Experts of a small language model.
Size: 11 layers, width 448.
Experts: 64 experts in each of 8 layers, 64 GeGLU neurons an expert, 4 picks a token, a sigmoid router.
Training: a variant of Adam for the experts, 406M tokens, 6196 steps.
Below are experts of layer 3 (counted from 0) of a mixture-of-experts language model. Rows are named router (the router's row for the expert) and show model dimensions 32-63. Each number is 128 + 24 x the weight over its row's rms, rounded and kept within 0 to 255. Numbers have three digits each.
After each expert's rows: a language model's description of what the expert responds to. This comes from a sample of Wikipedia text that the model never trained on.

# expert 33
router:095160128144134109131094171156097119137184112098153120187137129127067171137105111105144181112141
Description: Commas and conjunctions

# expert 6
router:111106127128163103104131128129110098111110077109112116183131147121123156104113169086131147151163
Description: Possessives and nationality adjectives

# expert 26
router:107139124181138097146116114119135110125139075124150126155111112186104129126129140066144187091103
Description: Articles and clause commas

# expert 30
router:127164140145118094107139147138124094142149067131141135132108121136098151115155165074122138151115
Description: Nouns before punctuation

# expert 52
router:135139107147134112120106097165092114108166108132128127156141119121145144126135175125138153116111
Description: Perfect auxiliaries and table cells

# expert 42
router:120144105145149113142113122178120118139129067103128133176114152081063165106077152086129154120168
Description: Conjunctions and institution words

# expert 55
router:091108083202100126129113067150140116109150120132138116140131111126126123118120127111170139167148
Description: Origin verbs

# expert 36
router:108117115129130112130146124088140086112145138144123083114116171169105120096174182105174170139113
Description: Articles and sentence starters

# expert 47
router:148146119146085113153084114138085110118144098122113121145116109092094181138153128107192116146119
Description: Inner word fragments

# expert 31
router:103155149119112080140133145135115116107130124088151138131106107113142158104147118087147111157159
Description: Clause-introducing that

# expert 53
router:128132091140169092149095144145129123122121097102144124108112134145111116136118162123192158132121
Description: Nouns after determiners

# expert 61
router:100133104179112107155145099117102145108103081092106131140118129110123127123142111113150102128164
Description: Prepositions in names

# expert 41
router:129157113133170093149098144140090122118115113136144148152114154126091134117142106099145188143142
Description: Spaces and clause connectives

# expert 1
router:125121108188148091095132092100165121138151111126120147126099097093093136142158177099144120098112
Description: List-item dashes

# expert 57
router:105172092124156107152154118129107108129088132137150154131137136118106155090139160090131150137120
Description: Phrase openers and punctuation

# expert 50
router:094149119161130126138133078163129108138166084124114135149123129109107125092142141108109126136151
Description: Labels, dates, list connectors

# expert 45
router:088165075130168181142143131149096126112156121120139081136110131113172120125116137092135163126141
Description: Capital initials and it

# expert 43
router:104139098182131124132150139136133109095129117111155117171154125103086151112136153054188138106151
Description: Articles and possessives

# expert 16
router:118127097136137088118132130121128086116114086146111178160149143123081142124180131105127151124126
Description: Closing punctuation after names

# expert 51
router:081101109135147154109123068155154155180143146124148134106183121072104129078153129126144160110160
Description: Line ends and row breaks

# expert 15
router:136155115134112126126149124127116141155164080120171142147149115121135142155130102080139138154136
Description: Table cells and headers

# expert 48
router:155157092128160149109167128153123079137168129108107089177106157111126108103109146109137143117122
Description: Initial capital letters

# expert 39
router:096146114168137081118119078172116135141121080099137099169132135124127158140173133109104133132148
Description: Mid-word name pieces

# expert 19
router:134151153113163118140099143084110074111162093126118142142138116146116127114147120143144172112145
Description: Table separators, career verbs

# expert 29
router:111129120163097095118089122125101108114155119079119134142122175143097119140164125150137144121122
Description: Words just after headings

# expert 56
router:128132109103136139148190113105137097116129123141145034151120142085126138109123105101153163117151
Description: Single capital initials

# expert 62
router:112103115120158121156083163130127088113112107077126097142130150158114121113124128156159145139107
Description: Relation and group nouns

# expert 13
router:127160088167137088158107108114148127081161101130079122157153107122166150137168101140160130097087
Description: Place-name pieces

# expert 0
router:075104176121134119127104130146099094112129065118126124143127095123116112131109148123138127113152
Description: Verbs and table cells

# expert 34
router:092152124149109106119125131163129101096168127088126122166145139134135133143089163088139152110127
Description: Sentence ends and "as"

# expert 23
router:092125083172126136126127151139111097120158105101141104147111139133071152147132141113137108125129
Description: Mixed function words, titles

# expert 38
router:128132113146148131175114148137134125135173104115159079165144137138086132118126135120119157129120
Description: Mid-word continuations

# expert 12
router:152141068181135119113125110154142105131134083109122097114174137141123124151119158078158131132146
Description: Year digits and suffixes

# expert 14
router:119152104153135071151129140159091133124084084158153150169136144132105190154119123095118135109117
Description: Commas and word endings

# expert 5
router:112137115138188138104088104126154120138144076088172127169118154126074126178126126119152164127115
Description: Head nouns and verb endings

# expert 4
router:094137113172125146172154096146149130144100087104139106154121096106135143118069114119142160131114
Description: Possessives, prepositions, list numbers

# expert 17
router:150161105128175079114124104156116100103165091104116101164152150162079130148102143099084100114121
Description: Proper-name final words

# expert 49
router:119125106155112128098094158139149101149178109133141113150138124154102120105109124101139134138122
Description: Years and open quotes

# expert 40
router:139134126137113101123136097151114148114186122124158112140119141091102170125155172138117155128104
Description: Verbs and mid-word pieces

# expert 20
router:126133154173182106123160156143168132140079111105114095159131154127101085123086130150115155132127
Description: Table and statistic tokens

# expert 21
router:125149092132092106123105119147128116094162106152136116177147148138102113158107130088163147152158
Description: Number pieces and j

# expert 10
router:135148106177143089110094149147072164118151115101107065123086125124107120094118163122127142154092
Description: Word-initial fragments, table blanks

# expert 2
router:113128096145094110137133122112104113111152110141115107126142114095119152124110126103178166105136
Description: Prepositions and sentence openers

# expert 60
router:127095113155131085135114083167110121097111117111128126129119107141130174112172129118188166110153
Description: Name-internal vowel pieces

# expert 58
router:111104105163128142131112135173113107093165059094130131165132127135141128147142156088149116131108
Description: Modals, to, citation commas

# expert 22
router:139125108143142098116143104186111086132138096091169140139162147085110107146112149114183138130166
Description: With and name fragments

# expert 9
router:126133073120119110165150086148115130096135115088105120154140123136121147114145115105152138084170
Description: Table and heading markup

# expert 27
router:120165090144147152134103090150139107155142094147158092143161124162143121172148146103121125139133
Description: Years and verb endings

# expert 35
router:120124121113132132150148110175057126133160060110135155176154100144075150167132146118111160130095
Description: Table pipes and e pieces

# expert 28
router:142148097141136087129134136126089110109146082133139089152132158142089133124122147094166160080158
Description: Numbers and word pieces

# expert 37
router:069125110154094103128099135179120145137143090093146122114157130116077143128159143104136152091117
Description: Word endings, table rules

# expert 46
router:088151084148128109143144106117126164121166085119169089154129136098121135166096129108154160165084
Description: Prepositions before noun phrases

# expert 8
router:146161138190144075143141117151134131084152107102128117121124112114121161156158195091155168148155
Description: Name and word starts

# expert 59
router:116146106120122136117120123159126119111137087110110149163147128096081128175152128119122159098122
Description: Prepositions of and to

# expert 54
router:115120111150137127138128129101112109137166090119120117123147123151108131140166170117136166103175
Description: Mid-word pieces and row ends

# expert 7
router:097137078184087092128155116136130131096138094129139120133161117095149120118112125087190114113123
Description: Modal verbs, -able suffix

# expert 24
router:143140121142177126117138143131123162092164072124139105163139127115115123122116072105132153142102
Description: Plural and name endings

# expert 3
router:096134118163128115126114109162141119141134110115126093145117106168126132148125142113117079113107
Description: Numbers and quantity words

# expert 32
router:149145124135156109113109116170091095134148064125151116181136135142139156129134158110135126168110
Description: Consonant pieces in names

# expert 25
router:132130094141139108125109138141158151112097095083151140174165138129103126111142152117189146101141
Description: Pronouns, year prefixes

# expert 18
router:129125084185087094149125118129121149097136092089081126158135146123129114143100149131195147103125
Description: Spaces before numbers

# expert 44
router:154145117151127085141142107122129101111112063054062072150141118104110140147127134105130141099117
Description: Surname and foreign-name pieces

# expert 63
router:117134112147165061145099107187116101099161081149135106116098116125107159134145157091156154080135
Description: And between names

# expert 11
router:141109124131164142106136159128113162179098114145104082130179160148122130153133126106106131150115
Description: Word-initial pieces after hyphens